Weights of a small mixture-of-experts language model, trained from scratch on English Wikipedia: 12 layers.
Below are experts of layer 9 (counted from 0) of a mixture-of-experts language model. Rows are named router (the router's row for the expert), gate (a neuron's input weights, with its number), up (a neuron's input weights, with its number), down (a neuron's output weights, with its number) and show model dimensions 0-255. Each number is 128 + 24 x the weight over its row's rms, rounded and kept within 0 to 255. Numbers have three digits each.
After each expert's rows: "comes before" lists some tokens at least twice as common just after its tokens as in all text; "gets" lists some tokens that make up at least twice as much of what it gets as of all text. This comes from a sample of Wikipedia text that the model never trained on. Tokens count by the router's weight.

# expert 8
router:144139135153129157159125181110138109079143123141122108103143158091121098103127140150134144124155130128134155119137139104122137099165145133133112109128125125159128134146120107149124131142149058070112146133166110134115110073117117132135155117136121141144145090113152126132186119151165165119120132146120165124156128131132119158107095113130132105138200125132141097111124119162121092127138154151089095106121134125086113139124133162121146111152125127113111135112157160140127134091156150155122141117130121157085132146151111125162121115073152123121120141128114126128162130111075160096107167107117117165134117142139105137114151106145101111122143202110108159119117145086082128093158096149118084117108132073071118183162154135139150147181099142144128172153107124119117174078097096
gate0:142193172125128179225102099128148126125126148093131132133130090129122101126115139132153113112162120132090110121129158143127116119101130129103130131123130130123163178115173119123127111133155134117104114117130179134129150116164095123156132157133124104138067111097145128128113132138117116137137120164121124152143122139111110144103135129124139127128131082178128068129127085129122114121131145102128207159165151104153121135155135128107096118127145118145116103129146119155123136130146084139165135096103153128123102087166169094093142111128125126147132188124113134148139124123138118139148149150122110120132161140108185161029111136147160177125184112151114151092154166129129112122116129155112109136150176102098144127130118141143124151172119115134169148133147131165118130126128119
up0:124128132151103113150129156129140085139115134157092116089152126188136124118137105140172193163113109127151138130114108129177121156150120155129124143143098151138113102119121106125133182125103121183133125124072117107104095115120134107124110103123125100128154126120125124133081145134138124196137120125083123138141120127123099136113153120130120096159098101142153128128154111117143176126110102128146139114148116133135147082110150126095138123127148085146141198134149121116076116166193134102102129140128088130110163108132174129135132120123149119133185115145130141155121109114127067135151109129122145151114130129148129122134158127126055066121082118124099128120121141127109154112113126128157145167123131169135126160135112134117185176127132080128152113165195121128128135077115134
down0:141152161155136143132154130147152122117134150046137134127074120098105137122176116126068110128151135104127086124165119079129117137130155128129129153126093107128068128131123125080102136075093127128120081053148179144130130137111159135157124156157122113127127123092089142127117091110137145134128128129155131119129110117126131106152113124136127104130131161116158132135133110168123082113118117124170115117169153144168129130131111129127152106137073147145119158127129105143143135158115128090135176134091127127125152042100139105120127147179125132129125128146143136083118116126155165171085120118150102136119132090120085129115130128100139168117123132065127130114116090093161131125129108127125166156086130103102142163114138176129121111103089129122125124165134133182132129126124121
comes before: " to", " was", " the", " a", " that", " in"
gets: " to", " was", " he", "ed", " had", " He"

# expert 13
router:116158124174083145127133131144117102134124079140128151138137094146141089180129120141116138147109072097117148128127135153149088126091121116150090149098146108102100117116128147081147120160119130128094149133149136114084135087151119099158099142130127134190137088145095127136153141122093114112108138149133108152157139090130109120086123139113131147117156116123137107097113138178109064121112149145103172147158116092153141121113141103147114129070168120168143120125152061153125137131134197116158135092092114125138168149135169139182139149138147140129156133144133109134132091165130101137149110100121108127117159118163133132148133101126141159142123130120140135096128168120095163126076143164154125077138143152132128092137122162163154102126122110133090119155084123143097122127160115
gate0:135107171131125123151118135134056125122127157122127148175130108142100093135115108129087151156144130107104128136128101136127135140125130121121093104133123079153122121138111178102136149131104137083128158061116149131115039104132148121136116124119127135128105207148096102170134092120053107100142108121122147143132165144123127057130104107130154171149136133139124137161159164143155089127113142129114120132142128165132137137129157136113125127081136169155119131118143125089155121150191131176133148128133123116127123158123063151133123142115100095148150084106132100143162139083134078112170131114132128139129134125099133127144151128097125123125133114125092112110135124137161128094133122128128129148089127150090131102143118106131155090148153118120141133126071131123082110111172126
up0:147083112143133130116150118164127183117171195120126145147103130124103129038120131136166121138109142158137129124117110145161088122123107134130119137133090134103033121142129121176152125122134144114130110118110129113125033080135119096142143120133151128141184127122125114131131090173127108127128127132136151134111124124122167129134131156133123150115121109127169133128147115131149195142129150128145122108144130157116128129128130126118112086138112128114085105142128124107112131148124109099080134129129174129082131135128099053085175126164131047121167125132127132097150122133170104125144153120106126104157139131116125119111143116135125131118128155134137127124161128118116130128115125146152129119124116112130086143112134105128127117089085172131119114113221134126148113108139135
down0:125101130129129121151107116121144129119133124138128134123131181125090149121123115140097109134117128125117129133124167148086171138109133117122115102141133137121093121157129135119096108207132181126113061141094090211119133105143144142120129110115124139095099132100117149159121154084166092125121128127099121128100122147128187128086131124123142141183139133167089143127139111178118110117122110126128130162107144122109130147145148124157089090092131124127106123129098127099170136122113096140122180113141123123139112135120159129149140085120100117147088119125152137086118129082153180086116144170132179114119126069114115138194164150137140136116113120121129122095131116126117128125099117133135187134128127159134052118109133104094087142132101099092126133140106104081106146138145129
comes before: " |", " ", "|", ";", " —", "%"
gets: " |", "0", " —", "|", ";", "%"

# expert 12
router:107118098177121162119157135167126131151161136135118156101118177175107133139116131092100130095131131139069147085116074114141152094107106152159110102129108131093118144128141136155100143154165145129121156119075085135129129123143156131135135155147129142068129123121165115097114147135089142147113140126129164160146162118133100116128123148130139144147169134124139162075112118107091118108153127138133109151136125113101109119160132130122147130120122156138081132142075113089150136135169139161109119136178134123126106111103140123172103145102171091132141129124106129163132142104091115097184107161142125152117155110147132173113115126112084147112150143148082136105138139107109127155127111150119065161129174119090152111149123155144170112187144143112128158088123106146143128102088090
gate0:125142128127143139128126150152101115131150108171130128151147128132158143137118128134115117106119125145134151152092159119139117118086102129121158143129127104103133139151135151151140131125137171126139136112135079126072109134087129127131115085131128171121038137103118108137130104142164130101152128163123135179137088075133145148090128101112089131246118129132174129127125117084136116159130153113080117140125122101139126151156120142125127166126067137137156112119078120126059125102161117133070147101148101118147070107194108117128104125132139125111133127134128127120149130091128122122123149127081130120143110122138139137150128156087128133094171126143128151140101133126128141093121103108138128128143134177140119123043121132142128131116137136126140132125089126071124132123129116
up0:105112130122181125107128120135163135125119129121108104127128097153128059128035109123132158167128126123138114149126125117129123135135132131127132138145118176139109080150118226136135101129132112108129171153160109163121163111144127102146100132126134162140133139106180106123123128133139087126122121127128170191147128078138129190134144134158135131184127115167155138147150156131114118194126141176142120128082136112131118097125165108123173088121113127127076123121125127118127117136119158134130126129136127116147113108131065126111071110104102143096129131125111085151116104075127097116125123134122124132141127079111100102147132123129138179099134127129165127145106169126119125100171142094128128137128125134121117149129137146132149092173129113140127172134108127140125137086101095
down0:100111244136114123136141084083121125153138071119114173129053092107124129182123141142124128157105209122131147139157110092130126144142121162128139076125158148136124101132122134113127112121146114121086161062101154144143134143142168129127170128138073130157139126128109152062097141127119138148107115113144112100138137147118116116127079127124136181099161097128128127151142129128134137138162131133120131145138172135128173136148123075068112125145142119189187150119124109128147145142126105133143160127139172112111153137127118129112105095124085123118130084119105133130111138126165128130090135114169128133157130106083131128131111106132153123098123121129127145117128126139102131124130128134093077135149111106155158116110124125124126114129121117130129120133124084125136150118137128
comes before: " of", ".", "s", ",", " is", " in"
gets: "s", " is", " which", " It", " are", " has"

# expert 3
router:127177090148143155093149081154139131127148087127140138099128125093105134151093119183099144166089147091185140108161098141126098102132157153139135119138157120104105093091139119110143132147155159123054126122135118146133138121121126160113146106164100141104151112150079102091116136114129137192148098137126110162106103128139127127134139102133117117114167104154119106142147142109109113121133142143109104112159110117137120121124170149091103097154165117095111127200122150141084170104135108119106115124141130148124168131099123127131178110127145115127129094162102117107110150105109154142102130133114144136162141106119173172113120157056124106139092114133118107143158133152103141150164128127130174116090141111159135102115142159141114152105132115105073141157135151161156134133101145
gate18:085148114128142146123130143100100119110126126120123078125126148093125156182116128132132138130159175118128139139142138131106111129132116193134110106151130114124083152178163138135082151127129091146116125127136127124137128135150083125149147121160126127136111140120144120093135118136126116128130081129131097123110077148128128129130193123139132122196127124125113130114131142076088117104090129083131126091137130123128108102085148131129099111202124130104120123134089127126130123118152126128053132186109118150130139121131121151150151124132157089156133106090100048128105143203145146129126127116071126127126084106079155123132089139112129138129130120128120129125160099136068074118133132188124089130087127136110128104145147145165146122129125123127082141142120105167128103126116128
up18:153113140156138148134145111133129110139151122118114192164115129138130149128126151069111125137072117129132152129171128152130141131141137114139136125106139117146145127129126142130134119155125147135119122128128130120117065124119181025102131125128091137112139127172096124123089128127156137124131129140141120145137160098124186161133126143126104084144095132132110100097136166128094177194151166128100102127125154091118136194096159082141139132113119112176129152149127131147106131141161126134169119133137126098127122087135128137153093096122082133128102126124104141173114127039076084134154131116156128113132132128133136118157125117173125134128148128128128128140116139130177130134049117161127140101127098127118120153125112061146138138123123096124151118111131162112112107146127140
down18:132160133167126149131132132123097132081133145113099123088099130129128132090148129124179125124161124116154043187123138133131104092089102064116131129117130114093113131099177137128123137146118124112112104107172094120131126161166122166124185130074092107129093106123114143074134145134088131116157059104130100131124133135127136128132096128128129136106131124155136122123127131136123136114131129129178188128158129133141109101132099166108128142134141151128125108129067149124127130112137123126128141125141118185166161127149120130156139119095129126138087119106088124185171167154126108142079130192100152111156103136133123093158130124084172133161117107158131119091156089138125139125128096128095124128123118132138152126145124130146077153187161106132115148130122139128128134135137127
comes before: "\n", "|", "-", ")", "The", "In"
gets: "\n", " |", ")", "---|---|---|---|", " ===", " =="

# expert 24
router:115134134138089113133114094094127148165136091152145114108122107152178144157118094141105194152192212131165080152144142125100158130110129157164173108155121100155086088068181091118133143158119117122112098135105127131124080115152126137161088125159108148077122141179155146125105127113140143137127127115137158134140128123123108122104108131128124120145139121135120111133137123124176105161123110164094102155124148096134141155173122091117110115117148128096115108132118139111117100160141148114147150092160104161149130126123189118108173110138178144119123123122109100132090117120094110102082157117112120164094133131165127126132157100165097119119131170146104131121137127172122129129120135136120135112157104127123130097123124158136116185139120117160092124136150147157111103118134114
gate0:130121120134112092224126085129131126118168082131103113128128140199128127131140091123155110131151101128136103101125139119117116137099145175118143096132115129110130144149132130060130110177178136124136100072115123129153111132127132128135106136112083130100142159124104098168161140128114114128085173132133126131108124128152128128120129140129086118115121126102052136116159142112122055152139137109140166151125126125136116135096137126115132146131131127115124115123098126140131109120181134072128054123132126130153105166117093158154127076104140147130081171133112096073130099096127117127109112090123110136124120114172128166112098151123147129132127109125136149128118089135135136175113116093129131125138142113153103121123138132111196134076127131129117153152177102152132118132125110
up0:129112138150127178119151118097081149132108125121099119096146141098113112092082094154122106149098138102145123063126128138122127147128082153128150127125139151045115127127152126128104121106155124143140073169132132180132181074079129104162112139142107110153140122119133122123159119119129128125138119128155129109169050157109116128110127118109111138117131078100127125127135130131128163117177127131124129107129120146145100137092148130123154145114112117122143140109185147156111117153101131068119142106114127113127111102128143127133130120100122125115139155127152130137128094128061114119118128147131137125122134131132121136134129082177131128134106148104120134106090122083132133180159093112148120073106125154162126122165128065112117129069123136122056128144110126060126111129148117
down0:119127149148121114112125128104170167142126124138118125166089165122134136144121130150133093128118137131135104149134128079130135128144130150124120195128129140177162124120098140120156152126132156142117164150126183188131128122128146113130176152129163150128136131128124141131063101118129124136138136151128097126132121090142131135154145110116128138087182167110120146098119179099117155133108156155129132179127102138124118097162130138163119113127172126182159107154179055112152075130139089121094131107124122150127117132127158123108122158128146126101114130128078135142129098131128128117082134143122182182118104120124130112181137123128140101108165162123121116144184130100131108112135202114129128123154119166120112124070103122117116128171195141129114167108124164127121126135140138
comes before: ":", "==", "The", "===", "=", " \""
gets: "\n", ":", "==", "===", " \"", "′"

# expert 27
router:101126126133124192109125128150123102143107121144082115157127112135131142113110102108134127151124111090116166104101117094106127106121189140149094081112134102166147135148126131099150134139119120110115152134183133113160157123151108069120100131154069108085121127134161115114131115103110125129140140112123110116194092103145107122103090141116155124140101119129133157139146122110121076089106125195134146156137113116123105134094175121139094116114142142112150153180140174099136117121135097172112112127142091130102120139122147145123154105110189134146133166125123112124118129134115143084131110125128091109116094167157154167164134088094119100115111134117147137153127089129089137124121112173145127105157138081168128129112112135146153126113145085139156077076121109113110091100126112
gate0:147129145126185155080171137112130095150129139165169098130159123167109144174118166130130126146117164148132136093079104066114102127128136120120123158133132129098181116100057108168131129128125127126124128127106074104091142154145143095181129149093115103119128157121140140124134135128088129118141136143134106085157111135125095111094128093090125167142139129106102118146126151138121113127104117139138155147183100134136138135128161143135129156101056125104122124133145132174101136131096099113118143124085128129139107109133130127143126108129138175096113114139190125056129183129132172126124118110126167130121118143138108147174144127080093153124160153129152154128138127124126113139160174111117172168143125120108127104158119129128132138180130154124127110111128085098136103141111128
up0:135129131121145132134111107124164131158146171126096106146151158121156148095100131093127148106172132142081156154144164123094164157135137078129132127092151126114152129177127136169122196160102155101194116121163157110131147127128120123101100115127128129090151158143102153109102120141113117116117128125138119122119128126133159134085154118124142111193103152107145131100098134103084114120158144131139162108137111144120129095140152126127133104174127132123124103151123131146129135120154106142134132095088178147171085127128151131128146144140132124128117121131127136146164124096128135134151186125139094150132130137088167126119123125145140113152139153096104122181149136126108199126069141133113119130190184136111128117085070127100123146091093150158168109103131133125110146078095136
down0:138152126110136125134089139150100127138141134132144153142129133124134076164127198155083170128075127129120076140118152140122172184074125105158172129097098109141084164125165129114154127116127152086123127128131112121139122134130132161148149114141170128154129125124165127127112120095156114126103128128128129127108134116141177158116139129125146064131111108123114104122086136094127152148112075061170110114105134125101124128098131132139127067099124124116123089138097163152130120143112100054122107057103146135129084129143110135117139110108130085165124160131117122124098133114117099090145165101101111123132154158167095079130130165125139130084119144149129129108108116107111135147105140121150124130100160127128162116129121153148129165123129083136104116084129123164125114135122156
comes before: " the", " a", " and", " which", " \"", " an"
gets: " and", ",", " the", " of", " to", " for"

# expert 20
router:151171117151139127134121139111116129097172093147134131103117104130159143120149123132147114153095151156146160118147172116113127103112140153143133077110100121086155144099138143119142162156138137080104104127140165124125130066126108078111100146176093121131117118123107134115139123090128147122104118144117136135152160142136124139084183098123127166145170129166112152062129100183130123102114158124135071164128127158122112117096133115136133133130152157111118158151117135119137168147136119142098132131126128145117128150107150114162160112143133133186122114105090146129111091106123160074167112140145117111124129117172137157104139148081112137135109116127101108077133105131103102156119129159121085111140140135182114146150175163120123111110096144107153129142102143129088119082051147
gate0:128095101106170115174122124130196105131139139115116152113188115130128127128122124089170140128128133122130137064124136127127137171136157130120065099132119129113125135125116122121104095143096144128133126137145127107122124121132095118125112175070158144143142088156138121120132140111116131126092160106118121074129135137125088103144133121102110183123111080173100133111124136132149147135124125169206120139130128128131086139133179123112132147145116083130129158134120132159198109140109169183136148121151119126122116120095124127133153102132112202135128100151087167147130107069146148128090123117141126120132163116091133124128125129150105128146100128128120091116111101152130157124185151145118128127127130200118124131122127135086129158141159128090125124073120085100134128106141123
up0:122130120128144123198122123127227139127132150089132137125156112135121128113030128073130124106113132131105110129157121117137201137131134128125043115106143135094128127130130127119079120163104172119111093142127131150156122098123135125125119135130141129119165122187131115130106167115117137136052141102108119121107162121126114106121156120104125179136128120164098198090076128079138147115131122200168124155138139124139087134139124117126131142120115120082143144101111128147152135124080140151126171143138145182117119134096099138156140126129154134148132123136131137129061140101142157128128119153149125128129128125136128119128125168150128129128117129124139113129130091133129142126159141110129165160130099172135082131126137129111116159120122130115130145100127125129130098128128113
down0:135109129092134103155149142107113137169129138152168147138143130088130112098121128077166120132126136110125128098146119126119124140131150126124152115121129134132128132128129167150102120123041118163131128137111092128131094114134103159131137129157117096111126085121131125142121120164150127143078120122122134114136201129151082146126111100081074140127131143136119109125178147164136126154132113077141155113144130119111126102119135120187127154117124214104142119134135163135132102109121143117144135124190132127132130120123188131086129139128143123177116125143092068155103095123121223135053134128099129129132149146162145094140122090119134123172138109155116136141128125124164084104129137156146105091123112107114096133147152151143118119124117140111117112093114086124151113130164128
comes before: "\n", " The", " the", " In", " He", " he"
gets: ".", ",", " the", " The", " that", ")."

# expert 6
router:106145099123085104125118102154133141143097085108111136150143136144141090149142104105169137132115108120134114103183124105090125179166100085089170136144114110178125107090120163140144149117125094128109110134170115106115136119066090118100091105154157140118144134150143100161104122109119120111105151124096158117126096132156118133138146091127106154101093132107156084146126130081120095164123138123157117115143155128139110168127144131132116130075090137111136119136105111120118092108100130145113135100159150121151144142115142137140132109152150177174141126129160161131112106157093132138139145088145108102163149140178151173157140146109099164137137131072089124098130174147102163121137143125120120147118143122162149152142138138147135134112175140139120090138183141129076186136144118
gate0:112077116148083169121079131126132173098137099121128160123128126138110113132131150134159118113123110106066143135127177116109130090156181157110160113128176128163132122126099109127155090112120134132176155114125125080130147114119118118113124155136117158130106062160155142135167180152128084114100104132135143126127085152115156129137137106121127137100130127123105154128126134108174124131124065108127083114126131158065134127102126120126121138148129128112091140136119140102135126159141094117120128128152103112130128176131126114084125118191146140165168128131141116188138148089148068150167145134127083117118128177175154137142131111141102145122179100165118128116110180155128102093158165098122127152132129166121133144127102114122120128133118115129120127107120108149139162135164155
up0:136118117116117106102090158069178132073101140155129133121130125149077119089132102105153157142113091138134170143169089122126121142107149137112114134105118122134182104130135128114139155110105116177165131124123099138133195137121148136146158132167181138112115128128085129128128117132120126165142127140123090134096096090113126134157151084114128127123123148134112093142112088130123111186127142133128091093089068171117124121124131114128108125137124097100147133146143129148136143128110062108125098140156092175125113186122127177112147113177164130138143125143117151134130112135185120127098152162159109129111137131164132173126128141105139132131122124197153102146124118115126132145161133144123087127138191127113119095155107143124150166170125128139115084116130131165115125129158145
down0:115126139119126129132105144134125097111116132122097126176030132129113131124135099157142152143129116134157128134128103113124130118080112129139131168176098109184129133126146122135218137099083131124137116138135144105160126115090192129129152068121129147035124132121130097133122086129112121127119160138162131161123175130129133096152136132141131114112082103133118156111141122155173127132141122129158100168117118081127106111118128176156143135124127130113102138170159123129089163126129136179114118085161120137145170112154120128150144125146127127119111164185140146094077100132144122147147119111148099130124128103105107130105146135112133121136130139116131086178106111143125126153096155122139165132105123127136095133129109129101094187137123147128149104116124099174120092128128142
comes before: " ", " Best", "W", " medal", " World", " Championships"
gets: " |", " in", " the", ";", "|", ":"

# expert 26
router:116081135126117123138120087122143101148091128169100170087134121101114045108128104128106128155105126122122125144130110135138132163137146109138124133124105087162117146102143183124097097150096120130118140132133132182173147126167124105137103108168136128154141121147157151120111137151079118126094112104083114196157157120118119127103111134121096128099124150115100100095159137136181140168130143145121119143072149101134149153119162101145120095132130138122130127130135142130112166097089137168096135130134119162119045154148124106118161157151149114148152121143100125124068107066143089116178127101155127145141123122168159125130136114142133112096145101142133159128125133123115146106150141141121107178148103130129119141099131126183112125133155114126122068121153152138107116112147134
gate0:085126155122148179113173134069147124104123116118124089128127129167111126128135121130130119130123154123136106114098126120147115108128172141134124143145130141083131126129111130140131160096144109171110129123150143174151103166109131043087130158108099136097147084151151130130114144148116133126112104126120131081120082165155115086122144177130158136170126138124136145172142093137123148184108117155143070122127120121149185148155128130135121119110139129148173093119136151148138117133126122083117130129133120144107110129079107133125193136123125120125128151123113113117076126025126168123119121128121083125160121142086122132120142121158138088123119128108168131128143124109129111063137119153128129131187135152128109166120113116145120114135095136143138129128119171091114139105135079
up0:109127142090093146124123118102133140151079147167115115185147127168108170127135133162147147061109135149161135129123158102111125108124187130168113131138136138123085155123127102128102188114133120128108126114103130124131127122133128126125108178117101132090140110179146141142137145137093106132126150128162131127136125127130125091122146123126129165127135093089085093084156072135150151154110130101116106149177088128132126091131131103083118142127111128150161116100093127146126128127121115130097144142128139164151121161132134122164105202112118131110126124133126129120095133037149167132085129126123132089128131138128132111126129133126143107145119143073128125115113124084160138108121126091130139128145122143150108153122120143170125132126109181143140109131118129138083133015134133
down0:140104126084120137120139164147152161090141132104160097119121128133129151121081126128125049138161144115173194089073119145168136049123109131142115140134167112127106123121142176114121099136102148128042159121117135080140128097126129143096193110122123116144130097120122130128137128075132131170121166109064091127115146126121121147134093098118159133127115144130134130121158131118143150110139127122114135129131117106106119121121119138157152118128108168131128082097165085131114115116118131130062115088124108154093112091112124144117125108118135132121099121151111135128156129116120144115129114184128129133128099152109115130134125116130129105105088140098131089106143135148114128144132116115069115068136127122126149128101124131111116164096161183140117095125124109100095138112131089
comes before: " ", "1", ")", " years", "aged", " million"
gets: ",", " and", ";", ".", " in", "5"

# expert 23
router:101113152151074104127172064142110122069109139169178120144086151114117111107121168136153143190145135141164102145151116134127156142145159104125152118135158183114135115166110103150126093119138122153137123121139134132138144118154136165190107133163113141171147149132148152109130132080123120112154148136116126144111078108128149121135178147133118105141079083116122118119151125126149118146098093102129128130143137100168128127138122099103125167122102117123126120107149121098142050103112139124165161094132111099137119114123128154078135099158144132116084115144112107151169110095062100160106128097139105143130123108140114121097125109159115148140130073112127112141133135135112150082129134146139139091118121132094100147135154090165136102129135156104127099133098083120121110152132151
gate0:150108140118145107128112127121116116129130162119143130133087125059117103135179171126134136183129135120133128130149154120150140172145127183160128199116149123091128123128105131091155097121130131159079121109111133130135137069106140135131100115131142156109136138130086130121107152122166209157138128117136139116099108120109159128102147130153182132143117091127102129074138126127133109116162154097127124131123111118119132124139127090101121055127128132134152116132127158080084129154165099098148125128129125128117126151153087058105083128096112127140098133127121153106115102131095164114120149126138082126129136114178129129100125128129128137157164125134126131140122139165134131151097087156126135147039127163138112122146133102137129097089118126127127053128145134115125151133124141
up0:138125060089121128094103069141171122125132140142122137128132085133136137119145135128144102125123108113114143133133121122135131071175102137162160125114141121128164105133120119212072196123129125140133147111130194102131111118114167110131132124148138133131118148119079128126103148123147164124126136099150114124155120119130137131131132134123176135142135121112081150087154116131115117099129113104108098112130135151127118142128132141115129127093110124142123141123112134178128125126117150123139102132157144124154120160124159127148115112140125130184124134137147038122065130104069130124126100125141154127121108054143159133127125118082145135189101130134130103060159126128093118131155126180136182127144103133144142178144157117144087128149130145116093149135132122118088120140109134
down0:107130107176122105129128130095134182100159124136135112054109132129157112131163128130098125141124138127119170109135111130128101100162093138176078150134129153097077147123118110143154104103128176132174130128133123111127100136115179128107114104125133123128153143128137098153088132129168094102141117095129085140131140162178118132143121094125083120075055125128128118089125140126128140127129084123134150108138119122161103128126135124144099154125092118108130137122127139131130079079130133104107119073096122126137134084129067137089152152137084100124127166129109127146128126162132123142129132146136107121156125120141090131097091121142147176095153071135121135152149107137143129121132129148122137079106118127131129090179126142073113112103094131120084108128056127126149125130107150
comes before: "1", "2", "3", "4", "0", "5"
gets: " ", "1", "|", "–", "2", "3"

# expert 7
router:122110130106131115115160118119188137161126101146095129133114141101114123078143123138106168136104155198150136135127137113129132122135113082171125103126190125098096151130133170125148134171182117147113155097126151129116164140134131116137161137133105128148119164135131115124146138118162138155090108160134126176144144091171124123113157150100164130096081099136104138162122134144128119139106107132114082187123097121114100105119120136099124106116147109105153152123173144101139112146099119124188146154135110100179123131139130107092157120146150103141137104139156100183107127094075117165141155141147141088087130142144146095143124141157126104127168110109128130119149138122098099152112135168169111122083118133163154122088137144115145137163165129133087166107133113121114160134175114
gate0:157136128156142148126129151131109127136124127170129167082120096125108126052141131123135104087095116137053149130123165123144133116111128094128128088147141165144129135076145122119108095112188116114108136179122122171155127131155165125138152131119131123151161126116127131150121125135114117127121126119143181147194126128131151224124121134128143164182152128129128111127171134133131127164081162144125093156162123126128063116143120151120131088117130136134157119121133127131136057131129130103119136137115087128121129124103145152132130100121143131122115129217154146163133146116097139067133094129127073118129137127128130121159156119100130134139145118092130106122129132079134133134123118114102138121127106103117153105127148104127129145131128098136115136164143199153130168130125126
up0:133122142135131085121128078125151135116124118129131148137128107137129133112072123140146149132130129124140136133154132119128129189124153132164114117126136185127129125152112115086180128144123215178120173111169133137152162151131129119178111103148123128150135142092083128124098184146111163126087097126122059113131090126129104127124128128133087064117129112129129143128099096127128124032128108128133126126070131142122099120081134148138132125140114154126160145127130126077122134120133121123079123128077152129117139111127140084134143120138125112107155133122129162123130135136188142102106124163118168098134110116145128126115146073135132117149126157128118126125108135159117127229138158104116128126125148137098122111152136126132109110135095126096120144183132126124137102096126129
down0:136180153154094150169119149141115127126136066171113147129136114128153142116116121113130150123122128115075119115133139145130103127128097155123122135154070125120140131115091142153073184099144107117122113171093129121125121145122141126103095128130129116166106151128146093111121189117079122122117141099141136121147125130131144029108116125138128107103139131100130129135127108128184120127125162161119136188077111105153126153129140183098133118129130135122113122133110126127061131108147102073136142092128106143128135121125185120102109126124149118128119128113131128103132123147121130112194127163196135175173148145137130144109098097129133086126125143130125125131063133144127165116130114147131147078140144152130127109112112117113132103117133063127122108149133130127094089090107136
comes before: "6", "5", "7", "8", "4", "3"
gets: "1", "2", "3", "5", "4", "6"

# expert 30
router:144094149083144100146157123111113113104135163118153096152095076152117147112127109145111139151140085133174138194150118122147149156159113134140107123112123133116146147117118101119145139154185128097130152134147105148093120093123082161119088129132101127142145124093120143164154125109140090134162181145163137130150148138132133163088087128113139124140092139132142135137109135146113130117125164124120179150174134140148096138135160089158126125127155157104143131088153129142102098151114056119161116097082112147131103143136109159108107134120168143112135147162136148151106100144111149149085115175117136071106113139136168104128122133123096134154098139154106117183151144124108113085167132159130172112111146109135136148145136110133166112158159130095110083090141130140094119107107110
gate0:141105135107106095121145129136126113162142169128144176119148139120181051155129127181128087112126126112123121091122154177136111125130147152111133147089122104127122142152156126124119131162129110117121057090124124144144129128130121125109109126070133128057128118120129129125117153142095128127157127107128159111098142138128133133134125133087080163117137115130164127151148129119119134054116137106133176176085131130142132098158078131098133127130112141128137121127161072113145129162131123124117115128117149111136109125118118149125152131089132142155139135152142148180138127169089099126083170131091106129114116155119098118125160170089143128170081127108127109128105150129051091128154142128140129127182180161179132125140146171155104124129118128136131124112105078118111129128134128
up0:139157100218130138099112096137132150093122128110149071059072128129102164102123117098126128127124133150131093131139135130119146135110121115128134114140131127110128149089106129125162116098131128139101187135163078121143119158129120125156062125199130136185117107128083146136119109126150127118088113188104125147088126115127125106106147127147173126127127133130123118108128126125110162154156091140167117079143134125129126169136130112160073160131166132147145141119128165139119128096098155147125120145132081122122140099147128147114093089111113126120167122134127151096129149126122135128152043095187144163138129127138125158128099083128111136129142128122109136180123109119171146129130125129107129143150142129130127128148118113107135157124145099111133128152176154153127080148120139
down0:133126154169170123120107132127129133123119124137107123126133137142125132120148128171138128166101165144111114087128137085081113127102163115116161118144170133140129124129127130128127126101219177142128130154095127130120088129128132128150088161171173116178128130150118103130128128112110126073134133202136204128087106128116188116137138177137127129162133128126066153141099112123124123131126126119112128143124131126080144128128132120143179150190116129125079148127142121206116138126098133155126140168131127130142136138091098104135139094129158126135129096126134125127172101081077181163118126127142117122123094104144137129135115138123121097111135102125139090132172169126165118153117131131127099138129129148124122098122077108081130128125094130150114128146127155116129134130080139
comes before: "9", "1", "8", "2", "7", "4"
gets: " ", "1", "-", " \"", "3", " March"